Experts of a small language model: 15 layers, 96 experts in each of 14 layers.
Below are experts of layer 10 (counted from 0) of a mixture-of-experts language model. Rows are named router (the router's row for the expert), up (a neuron's input weights, with its number) and show model dimensions 160-191. Each number is 500 + 40 x the weight over its row's rms, rounded and kept within 0 to 999. Numbers have three digits each.
After each expert's rows: "comes after" lists some tokens at least twice as common just before its tokens as in all text; "mostly gets" lists some tokens that are sent to it at least half of the time. This comes from a sample of Wikipedia text that the model never trained on. Tokens count by the router's weight.

# expert 50
router:479479455547451496492528592453547527566510485480566489499505525478417468467485504545509552495432
up0:455512524522505483475498561463497507519608476457456467492503518493535477549476454498576594523546
up1:524378518464466506492467496459510465505472532502516461556534547476475462549470466441492451473440
up2:516458474531501540444569478516504434467424494506524485470444483503533472480542425501465402486532
up3:574426545474449473467479505459467402493604494568419474527494455537468483493468564554498564534494
up4:540466549471531478458520471438449522465511460454482498530563487562516501518479451517450484435499
up5:506452509574509494493520532495505531544537483501486512426530457555425571491541467504528505539492
up6:511467504575476452489554542506495482515520531570502521455565487466515507557484512501528517565468
up7:508469551494523571406510488483557433473449549484556512456501436449480434488472426514458463552533
up8:475576523471438562452545529493521536457506544490446500510550572571423467509606522521475442452525
up9:459507493513486501478459497510534514512447483599455423468446501486492569530568489583521489544481
up10:543488487454602409499376533515490455539604517448427477530499514499484468547565505459509513485516
up11:464523361477499430381441512434452507512498524518505475436472546474458456549556483467498500475470
up12:528503531474435522513482547482504488524513491542514508517518462519486497501507509512520549553517
up13:472536480540468479535469552487476478498496435416502552508560507471430489544526474508549527518533
up14:529478492416474447530473467480488505507489490484491485543544553515479448454475467565517520412495
up15:466496562490479594452468539426539516539581496468506551388457477480448545383534495559505437527499
up16:487490449486501528431496512450491494516502496480515469469468443498486494501442471472484517488488
up17:601569505487446562529512535532463521440417490498499503490546492515552484453485407514461562543477
up18:554530511529551444488508525453540496534536558501468504422471478581499467481529436496575511502579
up19:426441463520472496510551497486518509526510448467590519590601454413535498500524472469487462433444
up20:504464461563476466485500455466538526490467491461585480515422482514532488499540539471410551470523
up21:387450487519500487480495462478471576533481454534560552551384528452512496573491575433528503470422
up22:509531475515502535497493578558507513500470555452501405543483469474444439542553516514503511469524
up23:500487462524482509567521538518461498535473475516502495442480457556542539448481508510501553560507
up24:522499472417463513499504580440437493476576601498481521539450501462497440420463519569533493452511
up25:460533479550515484527567490524483554497525439485523464534463469496480468549484528495506492583521
up26:561566503487544477451504499497545606523468483485484442465473440504464512523508549476573485507461
comes after: "the ", "The ", "and ", ": ", "\"", "s "
mostly gets: "dis", "Co", "inter", "Northern ", "Pro", "Tri"

# expert 48
router:531502579499555449483471453503525469562499582508499491475471471468502562513514496549537556499428
up0:477427533483473466467479490523497498509447447528458432489531521552444463457475499496454449506470
up1:476537503528534455481501536498480519517493426562481461537498474467465465522541514588582509504518
up2:556512499489552430491450459527536441524493495491574508519475413510496499546551510456525524507539
up3:507458501467517482492387449487466536490544513515497507551462408472553545525542435514509475511534
up4:556487489499484537542555513507496433570517441439442538485557518585471474478505410472561472499537
up5:481569511585462489488456465483526482499460508473488407438562563437502526505492515576558483499431
up6:463490512561492519472452561504526483478481533482464456447535462585516536529506518529439515577445
up7:446488529519433557429512474482538474454521486525525451475560480447524518473583486513525582492553
up8:495529575460540501493521500488398494508514539475482511460473502503483498617541496532494572512442
up9:512569534484512518487515510503533530481508478560457475452588520381460550499567527471514505525521
up10:476536543477498508480474548554523478504483466490447493535485505486499499504508524537534586428423
up11:504492488521526533457622508545551465527437513536453496517515515559406512502477544516518498515460
up12:559399553509540630470521443430499552493443531466493486463476462478484530540560483465482468549495
up13:556457494521520509589451502451549506543511511497522519487466520479455520505459538396491487485433
up14:528565473467515527547501513503444492520529515577567508567550491455527571509489526461548472524513
up15:512487529521473518439403416449559466464493532439432521482460524474452561499475476507531482533482
up16:541445447438513551502515571490485500458592529531528511450500546532435493516522513491458561527408
up17:480499539543590503474486490488515373486548494498477560466462471520444488439455486533476506552436
up18:525438482522569477486469536483533467497508497451504509505476469543484425515453427514426475518473
up19:447519526497532575478459431483442491436510500497548544543508550507516544507511503479541511481468
up20:492465516533483503506547469455542486407469541550497499479491560407503519449446495561451516472488
up21:452465465432537522415557505524540476500460459479434463503526523567514479473489461480530463508467
up22:454521574561507449493465475553479514517543568465449501501544515414522568507446523526506577492470
up23:469523504489520483493542508492496538579550460506476505488475462503512540443540520505579476455592
up24:560541494552518488457507572503574431535496454522448481504480480484520477521480474525541465495461
up25:519477448480532489467486500455478566473544465482452485473440489441496476479571529497516441519550
up26:426516439545496498497484489486437456469495507499525477458488462545458536497526461531483448537490
comes after: "\n", ".", "==", ") ", "===", "\n  "
mostly gets: "CRO ", "ESP ", "CHN ", "==== ", "= ", "include "

# expert 83
router:487481513517541476453463535531472511523583475556472528515465484489505510554463506518537475448439
up0:571497496448491506492493503512490459565446522459437507526493503505423500509510486468527441529489
up1:459545570501413528488531541504510462470600579442447526474457481466556492509545522546519517449548
up2:497534525537525471511559453562505516511508505491537527457443464557505519487501498486468532566499
up3:490520553549487487461513493495526499528529467474543511462443461566504475426525503486523515485505
up4:505455440444469502514564546494538523524467498419558481543507563516503507555445492504557483432500
up5:454519513491638476516486469478474528466541545552583529597417477489558552543502499546528507475533
up6:491472501422516519472430552469530454487527490540463468524524524572521525486484562494548419539495
up7:507437556480485540522500546467494537583479524519534456499538435492469484529460545514509469503472
up8:450468520463542435444525571552466402526534467510532498494455526496504435434482546513506466489495
up9:512452487473475503447585503523415562476459501453569483418522502533510503475490495424541555485572
up10:523467450481485453507462590490479555546503533405408501547515442561414449568494555502574448477542
up11:473469454583468475440527455541540541490577485539507547487505557549483482536435476437520529516461
up12:506508502550592486501508513535451525543531571492494534538509471544549530513561481530485451457516
up13:496494503504497533521538482474450475513524507486441479491523593547470570503578440464551467541563
up14:486488549516524508436561523522443513500566545518472533535552517437418477583513565487483547443487
up15:496519489474508490500478572479541487461524530592464491459486522522527495500526473554503455513408
up16:509494493495491452473429443527421497484434501479513463500551508507476436483527480453471500550484
up17:534466532570487389546498508497543470493526440563450541518484442498464511543512498486540475513456
up18:458535401476497545565451526489476467433472422496473531591529589499397481600533519531529420452519
up19:555596493492463428475479487490492508483487486531517537522453497542502466474546467499546525516499
up20:567527549485549451506434441501450510482474544478475594551471400531588514423466493450556487527527
up21:552459541462526472553496516439435412500529391512532464506519555458503419537507472516550475538501
up22:502501548463480459514519521487555536430472499493449478429572529469490543440489472568489550501497
up23:475523547556462547482513500547543445545513449593420456484468467475453528559473495510531444561504
up24:487523493444518540524490517498531488491439484516506506489474420459528474558465480541521431489469
up25:551448500471512520484439470547554543452517540472451503550506544473523429502540511431481410506473
up26:421515502483512475506432484462473451436460454428466468525461357488493506482440478555414424471457
comes after: "\n", "\n\n", "- ", "as ", "known ", "used "
mostly gets: "dis", "= ", "Cas", "Phylum", "Dis", "±% "

# expert 55
router:485497503499471464533498552467540496577513490426459450424499502501484536465517504425511456531509
up0:478575509485474456493493504460455465502519473497510512566402511474417521528470486481482460506481
up1:524496433496448471502428477466431508530534438517430484429528547511532498451501503445405480499493
up2:516446539474508552536519542566529464503431539478505486461402453528450491435523473506560433503525
up3:530554551550482454557508463475525449509508474491502529546483492514528519541439513538550527494514
up4:504477492573475477482523533459496535475418448446546514445522501462498499489490437505415501521508
up5:510427446445519525531425493454385457524479551469506511461525476553503510512556572493506498590457
up6:542475458504483510519436520520447560509593506518510462465430456425492559546491503439508580510525
up7:491530514523510459450500491434571581503475500448503477524509497466580519445541512539576499566534
up8:491508518482522537555463524504494529559583478442437550519425397455510567497520504511520509424505
up9:452458548577542485598533504426533512573502496434450501504451476520454517566420438516472422475540
up10:542490486500544474518480453509432549436481477519490496486479482543560435471484481478452533518427
up11:523496490473574519495512503538532470519488509481465520521545540544527483449464501493504496488506
up12:461504459520532482546499518498458438480474512480508438477510504508489515488580491480490505542492
up13:524517452533491500479456488524481517549532513475404483568473479514454462461476520452509514500461
up14:507576433514559414521417523488471558513557535534449476499527487555530485509498463478506501496559
up15:464503533500502519562506523429511510526461560505500474545517532520510479467578535509531613551463
up16:459562444466513489487482522522503510512478466491508442512508513506542458491574574471514496531430
up17:427575498443447454505487494481488533546459457461504477542501529531483487446478511545500521555509
up18:504540504520541569495431554447498485437447571444468510540521424477526560560502547496492506517513
up19:478547522470519497463443499481510441486503488461480455519500489542554540537554542507477494558476
up20:453507557586542541526482542461506493528521549467522537466544509514561494527512450441491510551596
up21:511488493496515548483517519587442482517443465449424479505544445534490509526565470507530468526561
up22:476533419594511456432468508468479533545509490542487431505519544480522457405511506541476486566482
up23:503526554559506421503507522469548535503485528509537435552462563490440528495520538554495457494512
up24:515484484558498560507526556516465435533596577485469495409518544504546469452507537468489559503453
up25:480498594481582486428437468491518442513490469467471420512534514555539460547480566468530475510444
up26:498518499493478539453551510499493487581502517435464507567420502548431509523535505470494556467512
comes after: "- ", "\n", ": ", "N ", "; ", "• "
mostly gets: "Coordinates", "Born", "Country", "Died", "MPC ", "sp"

# expert 16
router:491397450507484543487515509556470601572515515471489566580517406498536505534576528482493545567563
up0:400529533507560445549499527477500548505497516516512538530443552519457469554525462540507450530501
up1:451501469487517492482508467463469520475530501459497542523481474473502416550553495607502508493521
up2:479581483570536482477453485508509530536512500523505528480540545450584459535528509498494580545549
up3:565424544528515530503504524498486488535564468480549562507496439476533501512520542492499545489451
up4:484529557575485502528480509513485526476455520517461480476555536502538539469416498480514524583507
up5:419551473533574532517491441546419553543533501500533521533564447541443407535528471447527553488556
up6:507509537501521501459449450535476513500499580471487493495559469454519488537461538539498567583481
up7:477487550543547528475478528528465500513517506494567514455498472487489476506545507494537535542534
up8:512496457504491452484519521454448538514480451460515486483548529502404466527555551580473505497496
up9:486485491484452566536523442448518489498568513503485547536474498529474513486510476496429520463482
up10:472572486499491539389519529483539446532508416523485453566518539521484495503477508511458512515545
up11:549469446485523523479529464451482519545537445470507429520492475508470498512481452525488507496552
up12:480463453489524476454481529538567577539565559539491476480507418456546633500472500467490440548466
up13:526587563573458514582590517459509459536594470481555502544491505481552542539513500546490525496581
up14:497483494539493578502499548554527498481465588482486523536444463439499473575472507491541488531464
up15:485500499425410425492518431501496486493540543539522455518485576493505508575510455502537585565484
up16:506506517464552561475549534508444527537512540480487577540529454451418518542518496517565497424498
up17:506509479533434515483498463483532516498479515464479525542462483504479503465438581472523433531528
up18:470468435517503497549515473477499544473548539457426504439486463512456474533494471474520481534555
up19:476474518526536438510486474508491525518479407528508530532513497488500525567446506535508492430559
up20:464520485526582533570476520562482463500524458542499522505477626547522493467516505460540518492536
up21:486511534478530513534430568572523536497427545487472512503485477471529634583507492438525502535478
up22:560564586500506500404580432524497477518526503439559521585527539469540542524528508451547572449559
up23:495489560493520513487504522421450578500536498477549559489505486493487543489514517447551527541542
up24:532509486527453536503489489485491528474512565540478491486543501500540624525492543516531501588510
up25:520540527497482463516473488469538510512548442440516488454520485501492472519457594494499468425479
up26:450508494507435544476521514501487546538506527450483474426521398506582536532532472507490523574536
comes after: "\n", ".", "==", "=", "|", "==="
mostly gets: "). ", "\". ", ".\"", "\".", ".\" ", "\n\n"

# expert 59
router:548513474472494483518441515507483517509433463508506508591544482453494548447580534529537521524507
up0:463505520497549523502546497521501606468491520534440558529482449501477567467523457532534550537526
up1:533497460509549513511431546523525516513498490500534517499495497477514475520473436507519414490507
up2:478498518469503451495486489527496538500544507572497569518510495501498470515557458463562431483495
up3:563509575489534520501493464456504491531489592494538489454536553551486640486516554510463532459519
up4:519602528467459489454488568468464545535438440486488525514496526553490466497484475513510555562539
up5:526489517468561564585460549510515462502465481460481446482514487512480525486515535580400502530504
up6:506454432492572445525435494585516543512533487555461590533471491451503459453489444499486495525496
up7:523475502498560571480523479553463480459492529496509520520531516472504553505545509553535574457457
up8:498493435492464501466507534501534475476484509495466476466492523514495516520499380508534527469443
up9:529439507451478498475521552477517448477490530477488457501484524526395483562520447556530555488488
up10:481528511541545494523492499462506509557454509495497509457506447506498529496466473394493496541483
up11:536461554469560456437468484528462462531466541430464512527496458523499591482458484535503557501541
up12:482560507527482558461481491552487503502450427525451426496578496447443463539512503536527426519515
up13:450522556530501480570522478560454529449453493500457535480495511485534549426495477495491485497517
up14:545415516569470441445487414530537517524509522553539480542494518505542507436551513467497497497465
up15:499501509554497425588448407492516509511541557445480517512439505490460441498531435479509486458541
up16:542565474506507468540493481478510525543514501480508472504430447461421509550604512489519493514515
up17:554481469469512512517490489578533521495525507462513487548513495448444482496543428480556488462499
up18:553446458567520492486474481519512532488529510559476447501485471499543444476495472470516476528491
up19:572488476564500482492475449518509511565486543544518491489531470500632576505554476417574536507502
up20:463551513535498549492477389519472502515463528542508635558492529512457527452491531416512475571464
up21:441569549513533525465472456471470530526571470523512539518513508532567577481527525482529493499529
up22:550472550533516444429476502521553555538516472559459550491566502569535484451566520496493551482501
up23:517507522502481485537462478438530503559477537511443436518501455461479531515526532523499467503531
up24:605545584510541540515478464429547491528498451458424464429489494521506456553478508532443461500499
up25:488486445508548445438454438505460507492550509573504477479530478527519519481541473429496521505521
up26:472572538464480447486536450483514497512443507441488531483531444559452530506479459456504511469482
comes after: ".", "==", "===", "|", ")", ")."
mostly gets: "\". ", "University", "However", ".\" ", "University ", "\n\n"

# expert 76
router:538505547525489460504573541497508529566492541499369447470428493589468472525492517503493557473452
up0:446493497448479474499434527519469528504508530563442504544442501504571481525520522535503487407489
up1:527531547474523429435515521513495448487536462483472497504477499465524459487480508496509491470482
up2:459562459610482508517466447503500562471548562507470455501489597542449498537470515474484540563485
up3:497546467557497501443498526498508536477527583515513521504475459425490493530464554526504533471592
up4:479476460499530459508534481566445516544513526546542534567486496536462526504539537491556390455477
up5:507520467505483450510460454559477544513528541512488470502470487543504475540481468542580573547532
up6:496535471506548469514476527489491526533499528483503500459465502507470485506513568465553448489507
up7:559478495462521454460563468406604506540549545454523480425520466457463456549470536429491500500472
up8:423567459548491447568438489527521481468471540547468468508462409545441453457507556541509545540499
up9:530507469509489525566487533542525497500451509444460518459513447525444495486471502545497554544521
up10:553508481493552537515498452508484490478482507582443443491467507480477521535505425524555465540554
up11:506445490434496476583477486452504538480523543451487474466466463506498535479433498541477508500473
up12:537538493427454492470502497520522556549470472472482510534548494466509524553553436500512521458498
up13:475469498513498533515506520580536455593491524518512499436490542489504394520528522470542548486510
up14:484543523440421438558490498503475571565457499507452499473451471588491454508435515496518558529519
up15:543466538467492507543470539480502508470492563477508442547416504523488500471523485487494517560476
up16:478501499520458473474495493519471501564366475506528411500553504523505554502540513467551461440509
up17:525481508507486486574552467455457503469536511489495518522425464544459462506475514561499506497455
up18:518491528482435516464528516423516513503494432527483474466446497509518477537489513488467521481513
up19:443549531561501465512480560525465551514493481490493572471448504538452514422456529514550512559558
up20:514445474431483581490465564419506496485458504537515511441500521555522466462501499490405421511477
up21:520479547558476526552520467486534494526535535455493432447476447472456469526443540501480520493544
up22:556465491577523495524580510552471516502463516469497542482463452510436461461543452520580546551581
up23:538490538468557470475601526514479531550495489496498481438454500501492396472544480477521442493515
up24:530534465526533523520509524521440551441453541475433522499426447489488447510460499470526440511485
up25:585444550554555489469523503460539499505479550474486518486506548540453444512472486495451482439489
up26:534380533520485516567487516528501517491449481444492524498531448522452454514532443437499496561504
comes after: "\n\n", "of ", "in ", "on ", " ", "\""
mostly gets: "The ", "Battle ", "==== ", "=== ", "Old ", "New "

# expert 37
router:482503501475529528555475534468540515544487410476533561489521408476478417438534491468488494519573
up0:467459513460572466544501440570503480548417487504464470520478444490521471530459426471509449515475
up1:495615500536556542517412557519520569516443511495492468503584493470577546535451516581524565507488
up2:475473512557503457539453526555496547489488545468510451498471547501541508526509491525437470540467
up3:506493487505521535511441428503523527461532550596535501530522479447439545485538518466515519464476
up4:504465473466446515507571513498475548567574404449522505474522554506503439455531551512464478483553
up5:523546481501451420464424559468520482507482429507513424496547400465480382475568473548473492543541
up6:600526517494495530520493529488502481488497497444418468480551512516497432427465507465574537601482
up7:522477459478526467503528554485460533486458485471525594483533481534500540510562497474481569574558
up8:518471512485499530537507598531520469505486556490463552516495460534501437456565547522485482465486
up9:505505500534468484545489496492492509508494477429560525545510487529503532537448527488437497501488
up10:527451553488508503525477501512473574511495472517477515453534477453527568506504556525500510459432
up11:492453537498480484462491433486541485543528430494484521485506485477474456560544517510529547502495
up12:479590406490510476489491500483592459498525441436540460456496511523505473518544491536437495465600
up13:532529477466571504576531546481508575568472514518463512515496458491487466548524451502527532546531
up14:477455501466432505497454451459495592480500503458461553546547442513494556484507535478504479491444
up15:530534488482534508531595528461523484621451494451512472473554512432492473541513448507511481506526
up16:483530523455474516518468445470509518387516554439512436559508499537526463522552512523506433461564
up17:472500463512478572431512481489475517561443508489569544586416530526473423519555496526545521549538
up18:498475576411541540450481479493512492444480580463471531485529508570453513508512527491513479468474
up19:474565526412510475443520541495413569499522485504573554477474525550504460438544494591526471438507
up20:509532467473551549506448474506471548524552541457456515601470524486563502498458508541439566474532
up21:503481418420435543505486479514495528606470454470519561501471507478476482472510452529399511513559
up22:539460543538524472526470533471583575499554508440556530520466499527496485508501554459504532504475
up23:483436512532516490417512560497541581538452405449469452488568434505472498451541506466600497507545
up24:490572483523454400498489481539518436441491501487530453468540523490452450453588583452540466523582
up25:545477496472512492567429508474478513515533592518469511549514428459492449466548529510521566540487
up26:460514525545543484451498516539467513491503426499533478516503542498558469492485496434541525497512
comes after: "the ", "(", ": ", "The ", "a ", "′"
mostly gets: "F", "He", "director", "f", "Pe", "Ma"

# expert 28
router:504476532466462489447528504529533480509495471523557496457528611489495505512511588492520479511407
up0:491532495491466473432448465476521468532584479504496466465511554464429514493512558498493461462425
up1:432562512479457522461500540514505511462493479496540545493523490483454515535530509525445540477521
up2:434569455470490484511579462482486483534478451437543571507472528463466484545565548462485441507492
up3:519483462446534451472519514484451480480544483480505446527459516535460488569502437507452441474540
up4:527468502551492486504585502513452475449489446437550389503465531498543450561529543517490559423498
up5:417497551516441491424523515486501522510541449507445416503518557609544428506530528525559470476451
up6:525461549560456533497527534467457438507444561448496510491486524529486502467528490415604521450474
up7:488518563543455541501535485485525505466556501543419496533557456475480526525507484432510458543502
up8:506450486527489389471495496476484478537479427509422405532494524583556523482570556517458484531540
up9:518535549488496496430483537549529481484525470520533487544508519452562450447501475509492506477543
up10:465551537510464453495480535512498526486485483493489502501503495470479503430459558411487499503470
up11:509467498458526591465524474502534436474486501471521497460499510551504543453466469400453531508564
up12:564530516483476450492534490479525512497526490534503494528487474476459508520494502475466519503519
up13:528531542453466516443487532497539552523541460538489511493497534539487480568598463525519550461466
up14:435567534478459485458474563522540466465478522483532507513498533465556491486577495570454470534511
up15:523462517542502484485580543526452553475466427562384506442546518468486381494505563470474530469495
up16:522501534511480496478477498423552448485517511498547577474499519474446558477494476400500498539546
up17:498534491527503444495557485481444494550566495510467540473505465466538512576545444568512499520500
up18:487556574518506469461499487512484480461529484465448480426506528454559498502467529516496532592501
up19:501465496493506495490432473502439542420500509524458594548529423526512565560536573526453545516532
up20:451488444538484403473548432457454555488477456539500489491543472465528458477581390480461415476535
up21:495531534504491557438482519473487487537446450492444420442536507503506547470448520503497551516535
up22:524499455534506462475518459491503488546434452560513464522488510505479524487490546514572452551494
up23:466485547538461517437484503530483468478517414519446485460516509512454461518480472489505522548537
up24:511486493549517545523566549519496493486473447487540407512522527473412431548478496503527464557437
up25:508425459447491553536539479478464539498446520473447507507509523567515513553426463494522457482503
up26:545479509504478522560458486457539484445596573518467486488536473559429510545549499537475552490501
comes after: "of ", "in ", ". ", "to ", "at ", "with "
mostly gets: "The ", "the ", "com", "Com", "Died", "Phylum"

# expert 82
router:450487492481523514523476562440534520570408450463496468542551399469454515507546507475507485509467
up0:472439546473408546508440496539506492515431482429466469415483473452510537455537508436514552521481
up1:575531545550526483472552518474522531574519503568456500471548463482465419496564493479527512506470
up2:554470556532488483439524501481514485547566421495519462403503490401496567460530462506483431529564
up3:547489503436503504521464542447472412485484489461480464510584430516505492481489450493513503502530
up4:473451419473509491524508496532554545516511477471486473539540472448421527501510550489492489493452
up5:484450530523537401490526499534528503538509462483472397436525493613494496551493479523539490485563
up6:545433529525530497513497558457480562542454507470493464442479479576547494504478463487505623573547
up7:451447482468546509533547540522501449465459442505478498539492483550470433521575442466488467533454
up8:533543377588430473538550449526527484532489525456551513491399590479483492501542532478506521551551
up9:453484568507466594482557464447507570549479485478535531520486459500502494490423434490576504517499
up10:547476465522547507527545520544523444480464509539470477429492506573536527474466523473494512454478
up11:511531541578450458483384484517568505529494445458570502536500445542493553525526539471522486587491
up12:542549533531493513518516566516470509493500537456376470396504533553501486474506435507418514512521
up13:480482461457558515484513451552474586486434512505473424496516510539464471538376521486543508451517
up14:420503504408524485515578509486496531563498488472537452488478469532463495540471406444507479446450
up15:457496504507587496490494538451478512496490465435494450447497451517474446540503506476481504446552
up16:538568511495526463514547434495498525511495490506517565456481537476476538461485505485542546561471
up17:557587504473447458497456515465504467535497482459521495507524481486531503541517467526457549559548
up18:462408449473581470511439504472471482550550432545493500508457505535467490450493527467555502480470
up19:422557505440500481499521532509509454488434536496595487472515492519429478533505486532431516478518
up20:397562546508483388453505563504474513476491503487519517531509512465458497489515493468497552542551
up21:433442507465497504503490560481435561495472464494487501548520524492551531506533493555463519446482
up22:446423503501487505440515499555484523443463509477457442553522459456473543506455522547405431550510
up23:519503517533502562507534478433502503502489434494554442450544504480524432486528513481466445539567
up24:376480437444476550531472553520554496450410469429544503508516461500528475469471538490524477517479
up25:480476489531513466472484502528495514512409595453482479513474462640501466547452539467478500526487
up26:557483473445484475548466500486535543522551457457491498555521512517489519499412488495500528545496
comes after: ", ", "\"", "the ", "of ", "- ", ": "
mostly gets: "San ", "Texas ", "Gl", "HD", "Bo", "Big "

# expert 11
router:521549506537546553429555506527499439446476526554501537486500435531575607524490423502526511531493
up0:430547540424610470483535525589486479484515490568460538476486538527442545521499469514551455486520
up1:576522501506509462514530491448495476479485476512552511494487435464527508580478486458510495470529
up2:556509542541578469469447473442458536456529567572537526500467516520543472534507500508525479521542
up3:445523468500535537529404480440445480514462466438544603509467450465511538543505479527464509560499
up4:460520536466528497453499509530496494525516548457528545482523477431488583451453550524491531502495
up5:452457489467530515530483500489490458470473621479479451548466486451481488540512479432440557586512
up6:585550488559553509441504530390533461488570522474584487447474479513487519466543533578533445486564
up7:499506492487491466482472513506541477447454543410464454483515488613492510489464462547463510546525
up8:421496541497509514527475455428527445485462477486529472556511483543485518506472540476545467565470
up9:556481566447533504518470513459477519458518498500570512508543420494529539525468565422504528501478
up10:459528512558485522524545519547547462472443493548468506506589547483556520548468516516478534597540
up11:461485456517408565565488562521499466460472606537578529524498521369549476468526537585522493512531
up12:536460500483465508565422395487557575548496571431482459457431554426475573525515480501545471488502
up13:497522499520496443450545521478452474564420490553532519466501429508549505524498439459487482493453
up14:435532486549471516531568500489467464470461538526494541510550479492471492502541458495536478459484
up15:517562494518502479516598499404501509531492459572545461503579481502533533427496404535487452451476
up16:591457493436515569581500519596529549515493569546529496497532491421505545522483520442601521535556
up17:504535513493486511506551507433517468519527537500484508458477499459467474510453518534463498511481
up18:552554500551504524439522464436509493529518514498490556537537487464526516405526508484524562503520
up19:436552501450491505455491444422505384505465506468556520480529444489537485493555558462472554487492
up20:498529529530568520581535491442506471463501509500506483533514443554441545518508432529500569578468
up21:574610482524523448491514453465418532487499422447474496537493524542477496487527491489460485467516
up22:499501547453512531572517524489568535457515550431439524469441476528437543534485496541566484490602
up23:543444512482477447461491489541491471480539432543443491567522552531518520493534544501506586600482
up24:551476559475498508507460526463566485498486584491581484530584572570508521496533593519363454489515
up25:509555596511512541532530529558527473476436479491511545470591479460539480551504550558479458499493
up26:554505436438524514519506525488420484510492489489415463525549450424547547494523543473481542520482
comes after: ", ", ". ", "The ", "that ", "where ", "which "
mostly gets: "He ", "she ", "who ", "has ", "they ", "he "

# expert 62
router:465518516483511536469554520539461429467532430469474506559551470501499564498485455546521512550495
up0:556525486509474513577495504538522512501515560436487493515439451500503493567533462506479403462450
up1:467535454478531503495493448471491415512506464513602519506521581498508479517474478523461474502463
up2:519539468508529506510494583510494548443517415424566564481499452498472501524464523546549475548558
up3:490505511504478474507527494488479491502497527464432530527478441504502447574450512559475457452527
up4:496615523588569449525520513484607523477588518501493513532518520499473503437599451507471492421477
up5:461512517520580443512449431541546510517555416378472505494484410521531489502491478526534492533487
up6:590528470567486570476511429492524490462502455568503499570549547509471515451465470551506491511455
up7:491561452502538474567437516489504445435515420445468504552420529439524527577487469489466460518491
up8:504483534475517511464487464461552458488532471512503494447548423474439479486504575477497498504479
up9:543471518379482507520546518589555556528546550519555495550528550518510562558511493504519548495530
up10:456537524531516560480480520461474490502578520444499461561432477528474473431573508535554505545530
up11:488609494586496512437524512459470540481531455508477474474589461519542471503475503559488457557546
up12:539494518520469479547555430481486526484528520488460534470534471556481501503541458547531491557543
up13:588482470461516517585542482407601535467497545501491555497484489616505537521464521535430547535522
up14:486500499519447530472533467539455564532556523498497520451463496491485520410535441448454539543496
up15:500486518485485494522550539475457570549482509495465482483426460505521521486560475411466487508489
up16:567534476482509547475452537575466546447545604445438551486545496433493493543502494479573452442488
up17:542433522483443509518534450548467484502497525507489482520543459523486506499474438473488558532470
up18:532544592530527493489534507530503523572508458491515495518546515490538542510479487500548530586498
up19:534467519457557446570506498503555505498539477510483466470468446577498522495502495537477458507457
up20:546481503516560496459447520512477538524505470467527552494524522392569559444461495499521537508588
up21:512551483516486551523473451460555527567468574475517453601447472559516461503479510490548514491597
up22:526501518463568503467494535515454538446512480480437478545464480575483498525439558534489573542493
up23:498501522489485501539569526542471511565526535470479472378517491481549466437473529471506579497548
up24:534483477503452592546387520479481473470490493519473520516512541540569441438459521556492417511496
up25:554535504527504509526521483504387544482517490465487525454437531456495508565435459523555473506580
up26:571427524486493410509521458493515503553519391539546503476525488471475529435502559520535524510452
comes after: "The ", ", ", ". ", "This ", "that ", "where "
mostly gets: "It ", "This ", "what ", "She ", "who ", "|---|---|---|---|---|---|"